Weights of a small mixture-of-experts language model, trained from scratch on English Wikipedia: 64 experts in each of 12 layers.
Below are experts of layer 7 (counted from 0) of a mixture-of-experts language model. Rows are named router (the router's row for the expert), up (a neuron's input weights, with its number) and show model dimensions 128-191. Each number is 128 + 32 x the weight over its row's rms, rounded and kept within 0 to 255.
After each expert's rows: a language model's description of what the expert responds to. This comes from a sample of Wikipedia text that the model never trained on.

# expert 12
router [142 106 133  92 120 153 106 138 154 142 151 151 170 102 171 148  48 128 149 119 146 196 114 109 144 128 105  94 150 148 131 107 107 144 154 112  90 175 162 169  86 172 131 122 206  78  84 159  90  60 148 198 209 115 135 147 147  80 135  90 115  86 135 147]
up0 [158 175 111  99 146 162 123 122 125 120 146 184 124  98 138 127 114  98  95 147 145  83 107 128 144 183 111 109 194 140 141 134 113 137 111  76 113 100  91 121 112 165  84 112 120 178 126 144 140  90 158 115 142 159 159 126 111  90  82 109  67  99 151 135]
up1 [118 112 111 100 104 151 133 115 122 180 131 174  84 145 109 180 121  77 157 153  58 106 124  99  97 126 105 141 143  83 151  98  91  98 143 146 151 114 148 137 108 162  97 118 166  92  80 120  89 116 162 183 151 158 129 146 136 100 154  48 201 162 144 139]
up2 [115 124 115 133 159 169 117 104 117 195 129  96 121 149 184 141 111 133 125 112 132 165 157 131  87 126 122 116 155 127 119 183 100 115  93 135 109 156  35 117  77 192 135  94 124  59 141  89 170 125 138 144 144 127  45 191 151 104 116 114 162 100 157 211]
up3 [108 155 147  91 129 114 152 142  88 120 164 120 111 142 135 134 113  91 103 182 101 134 165 114 188 134 109 129 154  92 125  69  92  77  75  55  79 117 160 103 149 167 142  45 159 124 184 131 149 100 119 150 150  66 106 146 131 199 115  75 128 113 122 150]
up4 [144 147  88 159 107 137 122 136 125 183  76  94 137 102 145 144 148  82 129 153 166  85 124  58 105 115 172 119 109  99 136 215 147 130 105 145 120 102  80 146 115 190  77 153 109 126 148  96 136  94 140 104 158 148 154 143  84 131 120  95 128 114 151 152]
up5 [ 95 113 152 105 119  68 106  99 122 128 116 118 122 158 165 178 126  66  86 117 116 195 163 114 132 104  92 158 122 175 129  86  89  93 130 140 121 112 117 171 113 146 132  90 108  61 127 165 112  90 133  90 169 163 105 153 104 133  94  86  78  94 124 109]
up6 [ 74 103 118  54 102 147 170 179 151 130 137 130 186 145 153 153 100 110 162  98 131 114 152 111 149 111 110 138 124  97 139 113 172 141  78 110  86 128 146 132 142 151 144 129 115 139 128 140 182  97 126 127 152  96 130 165  77 133  69 139 109 116 180 160]
Description: Inner pieces of longer Latinate words, usually before suffixes like -ation or -ing, such as det-on-ated, acqu-is-itions, emer-gen-cies and fac-ilit-ate.

# expert 38
router [113  82  13 105 129 134 119 121 166 124 163 127  83 157 150 169 131 113 126 192 109 140 102 202 134 136 158 127  76  80  93 164 193 138 136  93 152 201 188 140 118 129  99  81 165  81 169 145 138 116 133 128 144 129 134 165  82 143 139 139 160 136 138 126]
up0 [ 70 102 167 102 218 166 110 157 150  93 150  96 106 136 138 137 156 151 111  89 113 115 116 129 153 116 111 132 162 140 103 151 149 204 179 155 157 136 172 107 139 153 129 143 171 173 118 134 187 147 145 112  92 121 168 127 125 115 119 167 156  72 127 177]
up1 [116  77 180  98  95 115 133  88 138 161  67 135 142 116  71 104 151 110 201 140 135 155 116 183 102 105  93 158 191 127 161 141 169 145 129 123 139 104 113  45 113 125 137 116  84 125 158 221 171 121 113 178  94 132 104 151 159 105 162 122 130 157 140  24]
up2 [115 100 205  83  77 172  76  86 140 101 147 119 144 138  90  89 178 124 160 106 160  86 132 123 148 144 130  95 126 134 151 167 155 135 118 120 146 162  85 122 120 176 151 133 110 128 132  72 120 114 158 228 122 129 157  99 110 181 146 165  98 143 155 106]
up3 [118 137  59 136 123 191 159 108 142 157 144 141 125 142 130 115 113 118 118 135 192 157 143 192  99 103 115 140 112 143  71 169 124 160 108 129 147 158 152 111 111 182  88  86 121  90 166 149 147 119 137  79 113 167 126  64 164  51 127  80 118 202 160 139]
up4 [119 149 127 127 159 107 147 145 138 120 124  96 153  85 153 110 147 151 158 157 167 156 171 131 181 127 125 122  64 123  94 116 117 113  86 155 225 135  95  63 130  97 128 131 194  92 141 115 125 146 121 128  68 177 151 146  86 175 139 164  87 165 185 144]
up5 [177  96 159  79 153  92 160 142 173 149 164 106 120 172 145 179 100 152 163 145 126 108 129 131 134 156 162 161 143 115 123 167 118 133 110  81 163 147  98 163 153 175 127  58 165 104 122  90  69 143  98 105 149 136  29 178 148 106 154  57 156 108 143  95]
up6 [114 118  93 104 124 121 144  99 144 148 149 102 117 174 122 123  97  95 129 115 122  99 129 127 124 165 165  79 167 127  11 101 134 156 117 117 177 158  93 137 181 155  40 122 142 125  97 111  83 106 140 126 122 148 138 109 121  96 108 143 153 148 144 164]
Description: Abstract nouns after a or such (part, role, term, status, such) and mid-word pieces like d-re-amed, St-re-ets, Marg-are-tha.

# expert 29
router [150 114  72 125 146 145 182 118 156 118 160 119 129 172 134 129 112 177 118 125 114 138 124 113 114 155 158 147 169 105 111 151 120 137 150  94 120 144 108 143 142 119 137  56 120 107 115  71  63 183 151 113 140 141 172 138 164 105 142 171  94 110  51 182]
up0 [ 78 156 109 110 150 115 150  93 152  89 122  54 138 105  47 107  80 105  95 120 194 118 117 140 131 119 151  61 119 127 101 122 120 146 114 146  96 115 165 191 135 127 154  85 102  91 130 101 158 131  96 152 128 112 104  81  79 155 201 184 140 155 136 145]
up1 [138 116 143 115 172 112  64 148 176 137  92 111 141 103 125 119 113  96 170 127 106 153 190 141 135  79 124  58 153 115 150 106 181  66 111 176 159 156 142 115 142 158 109 110 148  69 200 199 120 136 123 130  45 113 138 113 146 120 110 143 173 156 143 130]
up2 [161 117 138 104 135  94 135 120 139 168 193 124  64 163 123 121 134 134 106 136 146 110 156  87 123 138 111 140 187  49 107 190 157 174 165 104 147 188 108 155 116 121 165 118 171 151 118  88 147 122 146 186 147 176 205 182 159  71  98 189 171  97 143 154]
up3 [108 131 107 144 102 140 159  93 133 140 166 152 142 132 110  94 154 169 146  92 199  92  74 102 128 122 112 133 154 110 127  82 117 153 163 111 102 125  81 109 126 134 189  88 137  85 106  84 133 101  97 115  99  96 141 152 145  50 138 127 181  55 129 142]
up4 [150 142 126  91 148 191 100 116  80 103 102 112  93 159 187 152 137 103  59 102 179 117 137 132 157  84  69  93 104 154 191  80 145 127  92 184 133 146  85 108  63 147 164  85  62 102 126 114 107 187 160 124 130 161 111 104 114 155 145 151  88 119 141 173]
up5 [160  97 119 155 106 135  93 111 132 115 151 134 129 110  51  97 149 140 114 131 171  99 177  94 150 124  97 131 180  56 130 126 151 122 122 120 112 150 114  96 133 157 143 165 165 152 221 191 117 142 123 133 129 100 109  97 110 123 142 110 177 127 105 132]
up6 [103 200 156 141 126 163 163 156 120  57 152 121  70 128  95 123  99 157 139 143 131 124 160 159 119 114 162 171  85 112 139  94 132 138 156 127 164 136 107 139 148 150 114  32 159 202 133 104 162 154 121 174 176  96 184 108 114 156 121 131 139 194 103 198]
Description: Adjective-forming word endings such as -ical, -al, -ial, -ular, -ative, often in titles and technical terms like Experimental Psychology.

# expert 2
router [ 93 156 105 122 143 126  67 100 131 130 131 162 175 155 145 169  98  83 160  98 180 130  96 140 144  93 127 132 161 123 108  76  85 168 188 119  26 200 124 124 147 167 142  56 152  85  64 104 109 186  95 156 148 114 150 181  96 113 176 140 153 147  97  57]
up0 [156 111 126 151  92 188 123 142 137 119 139 163 116 134 122 160 125 103 114  60  87 129 166 122 108 101 132 122  87 120 122 112  76 143 141  51 127 133 141 168 152 107 109 113 148 142 133 182 112 148 112 130 155 124  88 203 111 122  87 139 116  74 129  87]
up1 [ 73  91 158  91  98 138 205  96 142 145 165 156 161 121 109 131  96 148  67  90 131 164 187 131  77  79 122 157  63 101 173 123 128 127 140 100 143 133 166 151  89 126 155 151  69 138 142 119 138 119 192 126  76 188 149 132 198 181 103 165 137 187  94 126]
up2 [152 115 100 155 114 133 116 112 204 111 119  98 118 115  75 179 139 142 104 162 146  78  81 137 150 147 141 117 131 144 111 120 100 148 179 145 147 175 123  98 107  83  67  68 170 116 127  72 130 107 141 145  94 162 178 140 148 120 166 117  96 140  95 152]
up3 [145 117 112 155 146 147 167  84 105 104 130  83  85 158 125 121  66 132 127 140 103  98 111 179 166 120 138 129 154 138 103 137  55 205  98 158 162 125  90 156 190 184 166 115 113 137 132 103 106 155 158  61 176 124 146 106 163  59 106 132  84 121  97 135]
up4 [ 86 121  77  99 130 129  80 133  79 107  87 126 164  74 117 136 133 125 203 105 139  82 145  86 129 142  87 100 158  92 118 138  97 135 183 112 141 108 139 161 121 104 129  58 122 117  92 130 113  59 132  35 131 145 120 141 131 143  95 146 102 112 115  98]
up5 [170 148 101  47 118 127 209 127  95 128 163  85 125 115  76 125 134 140 112 146 150 160  85  28 141 130 132 165 186 131 140 136  78 138 125 154 129 122 135 184 153 152 150 168 198 141 117 127 110 147  81 143 122 138  98 106  83 126  98 149 164 116 125 112]
up6 [109  96 101 184 121 183 122 107 126 152  55 127 234 120 116 111 132 168 106 124  83  42 107 142 123 114  96  97 125 105  97 168 117 110 109 138 161  65 133 141  97 127  56 126 155 133 145 143  89 168 156 162 121 157 119 134 138 133 163 111 126 123 156 139]
Description: Subject pronouns starting clauses (He, she, it, they, We), plus short opening pieces of longer words like W-ick-low, de-ep, he-terogeneous.

# expert 24
router [112  72 113 101 201 135 127 121 179 121  71 156 169  87 159 167 126 160 116 156  78 146 147 176  21 137 159  95 139 112 100 126 108 119 198 104 128 146 170 115 133 110 145 131 123 139 131 174  34 117 110 126 140  97 113 133 123  93 120 146 115 168 112 115]
up0 [123 101 152  72 150 127 138 151 136 157 104 132 176  51 144 178  89  95 129  76 137 114 200 100  52  66 137 186 206 154 104 136 124 164 139 170 123 148  94 123 110 173 114  82 218 106 114 132  45 127 123 147 116 120 115 121 133 116 180 101  91 115 191  82]
up1 [165 141  95  66 132 155 170 121  79 119 130 183 138  83 160 153  95 118 109 117 118 152 131 120  91 100 113 123 140 102  96 166 130 112 107 132 117 171  92 140 124  66 132 119 118 139 106 114 138 107  98 134 156 155  77 153  98 149 140  93 147 176 199 103]
up2 [126 136 167 116 215 107 205 124 156  85 127 122 125 106  75 105 144 103 198  78 109 157 163 160 131 106 131 116 110  98 139 131 157 145  84 103 137  94  87 126  60 116 129 139 141 132 151 171 134  83 172 182 138 107 160 110 106 153 112 122 120 149 135 212]
up3 [ 71 107  75 170 107 106 127 101 114  98 118 141 154 119 183 113 202  97  64  93 136 105 117 131 104 104  52 143  83  95 119 117 118 151 124  63 138 135  76  90 170 106 144  77 144 145 186 142 132 157 106 120 161  65 130 118 136  92 108 119 139 108 141 132]
up4 [174 106  82 154 109 142 120 112 107  99 159 124 163  52 167 133 129 134  87 186 183 119 130 168 140  89 120 114 150 105  95  97 146 136 118 149 172 150 141 157 120  69 145 112  79 131 126 131 103 100 164 117 111  95 145 116 172  93 165 139 127  98 114 186]
up5 [125  88 105  99 156 175 170 107 120 132 143 100 169 144 153  92 121 104 151 112 120 150 119 116 140 103  84 125 115 175 123 109 173 127 195 152 191 109 110 142 131  78 105 112 161 101 119 139  39 122 151 154 103  89 184 172 109 144 136 148  98 137 166 123]
up6 [167 120 143 124 136 140 186 118 142  89 129 180 113 137 116 114 142 123 151  89 165 177 177 197  96  47 110 175 106  98 110  97  91 131 127 151  95 168  72 107 125 152 162 113 155 148 139 150 126 157 166 152 136  95 113 145 121 137  93  68  85 174 144  81]
Description: Capital letters or first pieces starting names and scientific terms, especially Latin species epithets, drug brands and author initials, like Semecarpus nigro, Invega Sustenna, Sisko C.

# expert 14
router [105  79  93 129 150 163 126  52 149  99  81 157 105 124 112 149 120  80 100  97 119 159 118 134 101 103 179  90 121  96  65 133 206  53 124 153 147 169 129 165 116  97 132 108 177  99  63  97 134 163 111  88 196 108 135 139 131  92 157 105 137 159 127 135]
up0 [156 158 119 101 121  96 137  89 122 126 116 112  75 119 126 134 119 118 104 127 140  52 140 125  67 137 130 111 162 148  97 181  86 146  97 135 151 160  90 154 135 127  71 124 189  80 105  82  93 122 145 156 166 151  91 159 149 119  71 120 193 171 174 131]
up1 [144 107 168 107 110 133  77 142  87  63 140 133 150  79 151 160 104 201 122 116 103 111 124 129  48 162 129 125 144 110 106 134 153 124  35 201 122 130 155  73 133 119 183 150 146 102  80 155  82 115 131  83 133  73 145  82 133 140 134 125  84 148  51 131]
up2 [ 99 179  87  49 141 151 123 191 173  72 112 175 127 126 120 105 171 159 155  81 166 159 132 189  85  74 126 149 171 108 180 122 154 116 102 105 185 107 137 149 166 142  98 143 114 121 129 130 115 158 179 101 176 146 109 140 100 115 153 115 138  75 107 156]
up3 [140 180  55 119 128 149 122  54  92  89 144 130 139 108 190 105 108 116 126 111 159 128 104 157  42  85 155  96  82 101 118  89 129 155 100 120 121  85 221 134 163 169 120 148 146 155 115 113 147 154 119 140  86 200 158 149 108 167 133 106 121 122 174  82]
up4 [122 152 184 125 114  83 133  95 152  95  89  97  99 103 205 195 140 132 145 102 158  76 100 130  82  92 106 138  99 136  97 158 132  92  91 153 178 134 194 103 155  74  97 129 135  99 110 106 143 176 139 100 136 106 124 121  66 118 136 159 159 105 144 100]
up5 [124  91 125 134 167 125  84 116 132  22  86 175 128 135 139 137 107 114  95 141 129 162 210 141 101 104 183  77 168 185 104 162 116  91 109 113 110  85  87  95 131 117 160 129 160 132 119 114 126 126 159  99  96 177 122 129  99  91 129 145 164 142 124 137]
up6 [109 144  79 135 104 137 120 145 129 120 140 136  83  75  90 108 127 135  91  95 124 190 143 110 168 207 131  77 115  97 187  95 101 129 131 133 158 147 172  77  75 205 115  59 159 122 118 133 120 127 124 218  96  94  92 138 124 157  81 146 172 124 108 115]
Description: Closing punctuation ending a parenthetical or quoted title: ), );, ",, ], }, ”, often after birth dates, numbers or song names.

# expert 20
router [121 124 128  97 136 152 120  97 154  88  61 108 145 160 150 157 126 105  70 148 138 136 134 175  96 113 166 181 123 152 133  88  91 104 215 117  65 129 164 101 177 151 113 112 118  66 140 116  38  85  92 170  88 106 165 152 117 134  80 129 121 152 149 133]
up0 [147 141  92 118 158 132  65 133 130 158  99  87 140  95  72 157 116 116 107 132 183 165 161 160 173 124 104 114 144 148 167  75  59  77 169  99 124 110  76 126 140 113 103 126 117 153 174 126 114  97 167 112 134  78 118 177 213 108  97 157 131 169 105 139]
up1 [115 147 131  80 135 134 110 126  96  98 150 138 142 175 149 197  93 191 139 146 108 118 115 145 173 135 166  94 153 110  50 130 144 174 112  94  98 142 138 150 106 146 121 139 147 179  31  91  99 182 180  99  80 197 142 118 107 144  96 196  72 178 118 171]
up2 [146  92 139  63 123 185 115 117 152  99 111 162 126  91 141 162  84 144  66 136 128 135 130 128 132 146  93  91  78 111 156  94 168 149  82 127 118  92 136 168 120 161  99 149 128  92 108 120  75 177 139 128 165  99 122 148 126 166  66 167 171 132 186 117]
up3 [131 105 115 151 123 130 117 152 142 181 120 212 137  79 111 125 156 100  84 132 161 123 187 122 145 155 134 100  96 172 101 146 132 158  85 108 123 160 173  91 124 127 111  72 149 130  99  75 162 148  97 122 162 138  94 140 152  96 116  63 154 130  97 210]
up4 [125 168 145 145 128  90 176  82 143 101  99 158 127 172 147 150 130 115 121  89  93 121 149 142 142  92 155 113 157  84 119 143 106 120 102 179  91 146 132 155 127 142 164 137  95 156  96 207  70  70 155 134 114 148 119 134 200 133 130 106 132 141  82 122]
up5 [130 134 157 188 126  94 192 114 150  75 110 143 167 106 101 121 126  72 129 102 165 215  79 101 139 148  82  79  29 127 175  99 148 105 145 130 181  89 150 120 150 114 104 146 156 143 130 160 149 141  94 113 146 195 129 147 113 101  83 150 120 129 103 122]
up6 [117  87  96 133 131 159 118  66 175 110 123  78 144 143 122 114 100 102 145 143 124  69 161 103  95  85 102 105 162 155 138  83 145 113 117  90 118 161 151 127 125 179  83 175 173 119 143 130 155 186 144 139  98  82 104 122 140  93 143 123 111 103 105  88]
Description: First capital piece of non-English proper names in tables and lists, such as Abd-ulrahman, Mal-mö, Mon-tenegro, Kat-owice, Sh-ikshanacha.

# expert 57
router [130 115  96  97 133 186  83  75  93  93 169 130  85 151 117 122 134 161  99  88 121 149  71 144 101  89 123 152 159 152 130 123 134 114 152 190 122 150 123 132 137 131 178 109 154 163  85  99 117 139 182 139 119 160 163 150 177 124 168 126 101 116 168 112]
up0 [158 192 149 176 121 170 126 158 106 142 143 121 107  87 167  92 102 119 167 169 114 180 179 100 168 103  86 155 112 143 111  95 160 130  94 188 113 168 115 146 121 122 105 108 137  57 161 140 120 183 151 192 107 181  92 148 129 115 147 162  96 165 106  97]
up1 [137  69  92 162 222 161 160 141 188 103 136  95  86 180 130  95 109 207 119 133 152 137  83 158 182 163 127 109 110 140 124 192 133 107 131 201  90 141 132 115 120 106 100 130 105 169  71 138 131 151 106 113 186 109 137 150 118 103 119 122 107  69 130 120]
up2 [139 107 169 119 234  61 127 110 102 101  81  84 139 122 111  73  87 150 121 135 141  83 102 141 111 167 153 156 130 172  94 120  85  96 107  70 102 109 184 148 100  95 146  84 143 117 127  88 180 119 126 104 145  95  95  99 159 158 150 108 160 163 110 140]
up3 [103 158 115 127 159 139 118 194  74  93 116 114 173 126  71 122 133  53  54 149 141 129 130 164 114  98 112 145 141 104 120 105  96 119  66 116 160 177  60 120  90 127 131 123 145 120 154 119  82 157 118 173 144 161 151 115 174 146 158 122 137 145  85 151]
up4 [185 128 127  97 144  88 133 130 112  89 168 143 136 186 109 146 150 117 123 160 120 209  80 117 139 100 137  57 156 108 116 126  88 117 150 100 169 148 128  92 109 172 122  97 192 126 105  84 123 123 181  84 115 169 176 107 101 163  93  97 139  36  90 134]
up5 [143  73 173 146 117 116 156 140 106 145 180  91 100  75 167 102 125 121 134 114  54 127 131 165 172 157 158 166 101 136 155 113 110 113 128 183 112 125 193 145 140  90 146 136 110 146 103 151  66 166  67  80 119 133 145 152 168 141 105 179  95 173 131  85]
up6 [ 81 144 125 124 153  83  56 103 203 165 131 122 134 156 179 150 121 109  96 155 114 143 164 164 105  72 142 134 190  60  72 123 140  83 148 131  75 105 146 122 161 139 123  89 108 140 192  83 117 166 152 125 117 101 141 117 147 146  93 153 170 138 157  82]
Description: Commas after place names, list items and years, and colons after infobox field labels like Coordinates or Follows.

# expert 46
router [125  99  94  91 143 162 148 123 111 104 144 157 144 135 106 146 159 128 141 179 133 165 103 149 124 137 170 159 151  98  85 133 138 128 154 114  67  93 157 139 117  98 147  87 141  90 100 136 159 169 106 128 142 138 171 131 113 106  73 101 150  99 130 148]
up0 [ 97 124 161 143 134 179 189 147  85 103 111 121 131 158 102 117 128 128 161 127 146 129 132  84  44  70 123 154 135 107 127 150 128 192 171 132 153 232 108 143 130 176 152  88 124  66  99 121 154 130 102 126 124  88 134 128  78 113 116 116 147 160 154 103]
up1 [157 165 128  89 126 129 180 123 159  98 173 131 120 131 109 114 101 154 117 114 122 152  54 166 147 158 174 135 163 132 117 151 122 199 182 127 132 132 139 142 160  68 178  66 128 195 114 119 100 108 142 134 161 201 166 101 115 156 100 116 134  94 108 120]
up2 [119  90  60 109 165 157 144  78 123 137 129 110 117  79 156 116 163 156 111 152 134 100 179 187 126 123 139 181 162 103  60 123 132 136 147  82  90  96 115 160 166 161  94 192 180 151 119 171 100 105 148 135 148 112 141 135  99 122 156 109 145 110 136 202]
up3 [141  91 145 124 160 106 149  58  99  97 184 134 148 109  99 144 165 207 120 135 113 153 167 155 131  86  89 115 167  94 145 177 159 179 139 149 110 119 131 102 156 128 114 130 131 150 130 101 133 121 147  72 146 120 115 158 102 105  86  95 172 132 129 132]
up4 [100 109 116  63 164  93  98 124  67 100 174 143 110 207  79 164 173 180 137 144 103 150 125  84 122 121 122 140 144 183 181 191 138 126 117 107  87 145 146 118 147  79 142 133 144 125  74 119 129  77 161 112 158 216 149 204  54 145 135 192 166  93 135 173]
up5 [140 158  95 146 185 168 153  96 163 178 143 113 121 125 161 118  92 136 118  99  64 102 103 103 173 102 129 131 101 163 107 113 139 140 167 112  92 129 140 102  52 108 143 104 112  71 141 190 150 146 112 124 192 105 129 116 125 124 131 138 122  99 181 171]
up6 [192 121 128 128  76  82 112 123  70 135 103 157 148 140 126 132 128  82  98 140 104  91 163 132 179 138 119 168 149  94  87 150 147 179 141 150 153 143 121 121  76 129 172 131  93 136  99 108 113 143 161 115 123 182 145 114 121 168 201 155 147 137  95 124]
Description: Head nouns ending organization names, such as Committee, Museum, Force, Association, plus the word piece aw in foreign names.

# expert 48
router [131 138  78 142 139 168 129 112 170 126 163 119 114 104 141 159 117  96  98 158 127 180 164 179 142 149 140  82 150  97  56  93 154  91 122  95  96 126 163 107 122 149 168 114 132 100 105 161 125  83 156 112 149 118 139 174 135  77 107 133 115 107 173 179]
up0 [166 148  89 102 148 108 169 127  85 144 183 195  99  78  99 182 147 232 140 163 133 152 140 141 101 144 171 161 143 149 131 125 106 125  83  87 125 142 164 146  90 143 100 111 140 118 169 170 135 117 160  92 125 119 140 151 135  86  99  95 150 146 113 107]
up1 [130 140 137 143  72 182 150 196 159 106 129 148 104 121 159 141 163 110 126 142 178 146 143 101 232 151 175 159  43 140 137 156  95 114 155 153 118 159 128  49 137  97 145 129 103 130 167 134 153 105 156 113  79  83 124 133 127 198 177 113 109 142 123 143]
up2 [147 132  91 127 154 105 171 101 127 157  96 140 135 145 144  92 147 128 121 124 110 115 102 155 134  45  75 100 215 170  63 159 153  67 157 113 120 129 104 153 119 162  78 104 170 125  97 142 162  97 110 110 140 110 155 126 202 157 149 116  84 103 110 142]
up3 [139 101 144  88 168 119 120 126 148 172 194 110  91 170  99 149  53 113 162  76 121 145 129 123 144  89  87  91 121 117 130 139  64 119 122 122 145 164  30 139  99 160 122 142 130 156  98 125 144 125 123 109 145 107 111 104 118  79 109  94  85 107 124 134]
up4 [122  93 134 140 126 133 128 129 151 149 149 134  99  46  89 126 117  83 150 193 100 125 139 187 132 147 123 140  80 114 103 142 157 167 118  66 148 135 132 108 173 152  70  94 114 186 133 156 166 155 126 212 120  55 224 108  75  84  59 160  89 119 127 119]
up5 [ 61  68 126  69 160  94 156 106 163  76 134  94 142  88 140 112 118  82 111  77 117 212  93  71  73 104 167 141 156 144 131 131 125 106 111 134 205 121 131  87 175 141  98 121 147  88 154 160 133 153 177  87 145 105 113 110 117 159  77 192 146 131 154 146]
up6 [158 131  72  61 152 106 132 165 115 160  84 159 136  98 119 167 150 111 106 148 129 128 103 136 131 161 119  95 190 105 118  71 138  98 125 115 102 108 107 177 140  88 127 125 152  75 110 138 138 147 137 159  90 151 141  43 167  70  80 106  84 150 155 146]
Description: League and team words like World, Team, Division, League, contract, Apps, plus scattered mid-word pieces like Invitational and inactivated.

# expert 47
router [137 147  80  95 171 110 146 100 144  96 166 147 188 183 115 135 113 132 177 212 129 117 141 169  86 111 130  97 131 114 130 133 168 114 163 134  92 162 182 124 122 122 153 125 153  96 114 130  68 137 109 126 132 154 171 165 118  96 116  91 121 115 130 155]
up0 [111  99 113 116 119  89 134 126  98 131 101  92 140 166 135 144 141 165 126 134 121  89 167 134 111  96 149 215 114 116  79 119 160 132 130  76 149 179  86 117 148 121 179 121 185  83 169 148 135 143 130 134 100 110 120  83  93  89 109 184 116 158 142 153]
up1 [140 108  80  87 122 131 147  91 111 115 157 144 178  91 140  52 139 132 124  71 149 131 180 130 153 182 132  64  95 181 202  90 158 106 157 236  93 135 157 169 150 118 143 144 133 147 132 122 122 172 123 149 162 133 115 125  94 124 126 104  79 138 131 101]
up2 [ 86 172 151 123  76 162 128 103 148 101 132 137 103 119 120 117  72 135 127 197 126 136 105 141 227  89 116 129 137 155  92 188 118 105 160 160 148  99 129 110  98 130 207 123 171 126 145  86 148  98 148 129 121 159  84  88 137 117 152 171 104  55 144 120]
up3 [116  97  51 135 125 107 198 148 137 139 130 226 150 121 156  88 147 138 169 162 127 116 144  90 141 120 160 141  81  77 120 148 128 130 169 147 135  96 115  59 146 146 130  82 108 131 187 137 134 134 219 145 130 109 142 149 154 129 120  84  61 134  72 152]
up4 [101 160 167  69  46 112 139  90  68 151 144 170 166 193  65 121 130 166 144 155  97 193  99 118 126  71 106 126 137 100  90 167 157 142 151 123  94 133  27  87  97 155  85 125  88 157 113  91 155 103 171 126 103 116 105 116  77 158 129 136 156 125 120 103]
up5 [101  95 130  96 101  95 148 108 157 142 111  88 110 150 129 121 162 147  42 181 165  98  93 132 170 148 123 110 153  63 121 149 156 143 111 150 180  84 110  57 154 159 108 150 127 150 118 167  89 144 158  97 135 104 110 101 171 171  66 209 190  96  98 111]
up6 [136 149 111 130  17  88 147  49 151 167  50 100 127 143 140 193  74 153 146  92 169  50 141 114 104 155  71 148  79  81  98 116 131 108 137  93 126 130 132 114 148 141 149 134 127 168  93 148 163  91 107 142 183 118 105 200 136  91 109 115 201 147 122 101]
Description: Everyday institutional or topical nouns after the or a, such as school, farm, water, music, public, album, college.

# expert 50
router [111  76  93 159 184 149 159  92 200 145 137 138 124 154  76 136 101 105 132 172 171 152 150 114 139 129  87 133 155 144 141 167 113 136 127 128 103 131 187 123 156 157 172  98 133 151 168 103  87 141  91 166 123 127 162 135 133 152  96 143  98 143  78 137]
up0 [159 191 139 106  83 128 178 157  95 117 141 114  91 171 151 170  83  76  46  97  75 127 131 107 125  78 158  85 116 165 182 157 145 120 155 136 101 119 122 193 162 129 148  80  83 134 122 122 115  99  94 136 138 147  99 150 116 132 126 117 107 154 155 146]
up1 [145  49 143 153 127  83 107 119  87 157 125 113 134  91 165 160 107 125  40 128 126 129 137  87 147 127 102 136 107 177 167 205 161 168 146 120 114 151  98 174 145 115 114 113  60 142 107 119 145 123  93 131 104  93 146 183 133 131 183 118 167  99  96 170]
up2 [123 153  88 140 134 140 125 116  83 139 159 138 179 180  52  53 170 149  97 118 109 142 195 140 105  53 122 123 151 200  73 129 171 184 148 139 124 109 114 108  95 169 141  30 126 140 141 127 138 144 166 159 106 115 150 164 181 168 127 104 102  75 128 145]
up3 [103 154 108 219 175 133 155  83 129 174 127 132 153 159  76 153 149 127 132 106 138 150 179 152 151 188  95 140  99 130 101 115 156  97 120 117 170 181  67 136  98 128  72 119 203 168 143 139 144 163 135  85 134 132 122  69 128 119 128  66 117  87 176 147]
up4 [125  57 125 186 101 133 146  95 112  91 114 164 102 114  68 194  72 144 151 127 103 137 131  78 133 136  90 111 157 114 145 119 161 117 112 141 132 131  92 151 119 120 167 110 135 181 143 158 102  79 170 161  83 217 170 127  95 177 133 127 108 149 142 110]
up5 [ 83 129 110  86 171  70  80 126 130 134 158  95  93 112 149  61 140 104 113 212 160 101 123 147 117 141 103 119 102 182 135 166 150  96 145 182 110 120  97 140 188 117 120  87  98 175 154  91  84 176 154  93 133 106 108 166 155 101 117 111  94 162 114 128]
up6 [129 124 120 155 140 136 172 130 170 143 140 169  79 144  93 135 115 125 217 106  99 122 128  89  81 108 128 141 122  78 113 196 108 109 145 140 107 174 206 171 127 159 125  65  85 176 123 133  88 148 120 129  52 105 166 151 174  66 103 128 135  79 166  69]
Description: Single capital letters or short pieces starting a name or word (M, G, H, D), e.g. G-rabuste, H-ackett, M-RI, T-ib-et.

# expert 55
router [159  93 117  53 120 202 159  26 135 147 115 163  93 142 152  88 141 128 101 128 101 147 132 143 149 178 179 150 125 133  91 131  94 126 139 115 107 179 122  63  97  64 128  70 162 136  71 187 156 106 163 108 128  99 153 147  89  47 142 109  99 120 135 181]
up0 [104 119 181 114 142 141  91 105  86 102 169 140 139 158 139 139 120  39  95 158 194 132 121  86 144 115 163 172 143 136 158 151 200 125  88 113 127 148 109 100  95 157 132 125 153 175 164 122 145 129 139 133 135  39 152 143 102 103 102  71 138 156 118 155]
up1 [179 110 119  59 165  83 155 142 158  98 142  89 142  97  88  91  53 130 127 135  88 188 122 152 140 182 113 103 129 155 124 151  98 139 122 133 159 112 108 139 134 106 129 136 118 146 113 129 137 136 140  93 118 138  85 124 173  65  60 137 105 174 130 157]
up2 [117 131 146 155 110  72 127 113 126  88 127 102 185 155 137 124  60 143 137 158  79 156  65  89 167 138 123 104 122  91 186 131 169 167  85  68 112  79 159  90 201 103 122 143 127 192 126 169 129 181 132 107  66 118 172 119 176 109 177  79 112  97 128 123]
up3 [125 123 169 116  99 131 170 156 126 182 152 104 122 113  65 128 140  97 125  81 131 163 105 138 165 155 155 129 113  60 126  97 136 116 187 138 126 177 108 164 122 141 113 128 145  78 119 158  81 131  80 122  76 131 158 142 101 166 151 108 193  84 141 139]
up4 [126  89  80 145  96 102  90 165 112 123 144 177 146 154 109 197 124 164  90 117 138 165 137  67 139  91 123 132 148 176 125 161  72 195 194  94 148 136  84 150 135 119 163 128 194 104 166  30 149 141  94 119 134 169  85  77 112 176 134 122 104 155 130 123]
up5 [142 142 112 131  87 151 128  56 126 148 119 161 133 131 100  80 141 163 111  86 140 162 222  92 138 168 112  87 153 164  92  83 163 146 175 160 103 162 147 139 143 106  67 133 155 104  83  83  99  85 166 107 101  88 162 103 160 153 169 101 133 157 179 122]
up6 [140 114 158 151 112 155 126 101 164  72 180 103 118 151 165 135 149 188 150 120 145 111 214 191  90  76 137 105 138 159  94 114 161 182 111 187 152 115  94 104  92  54 121 178 103 115 146 173  74 176 175  76 148 140 155 159  73 113 134 152 117 168 112 158]
Description: Periods, commas, and dashes ending sentences or clauses, including quote and parenthesis combinations, plus conjunctions but, although, while.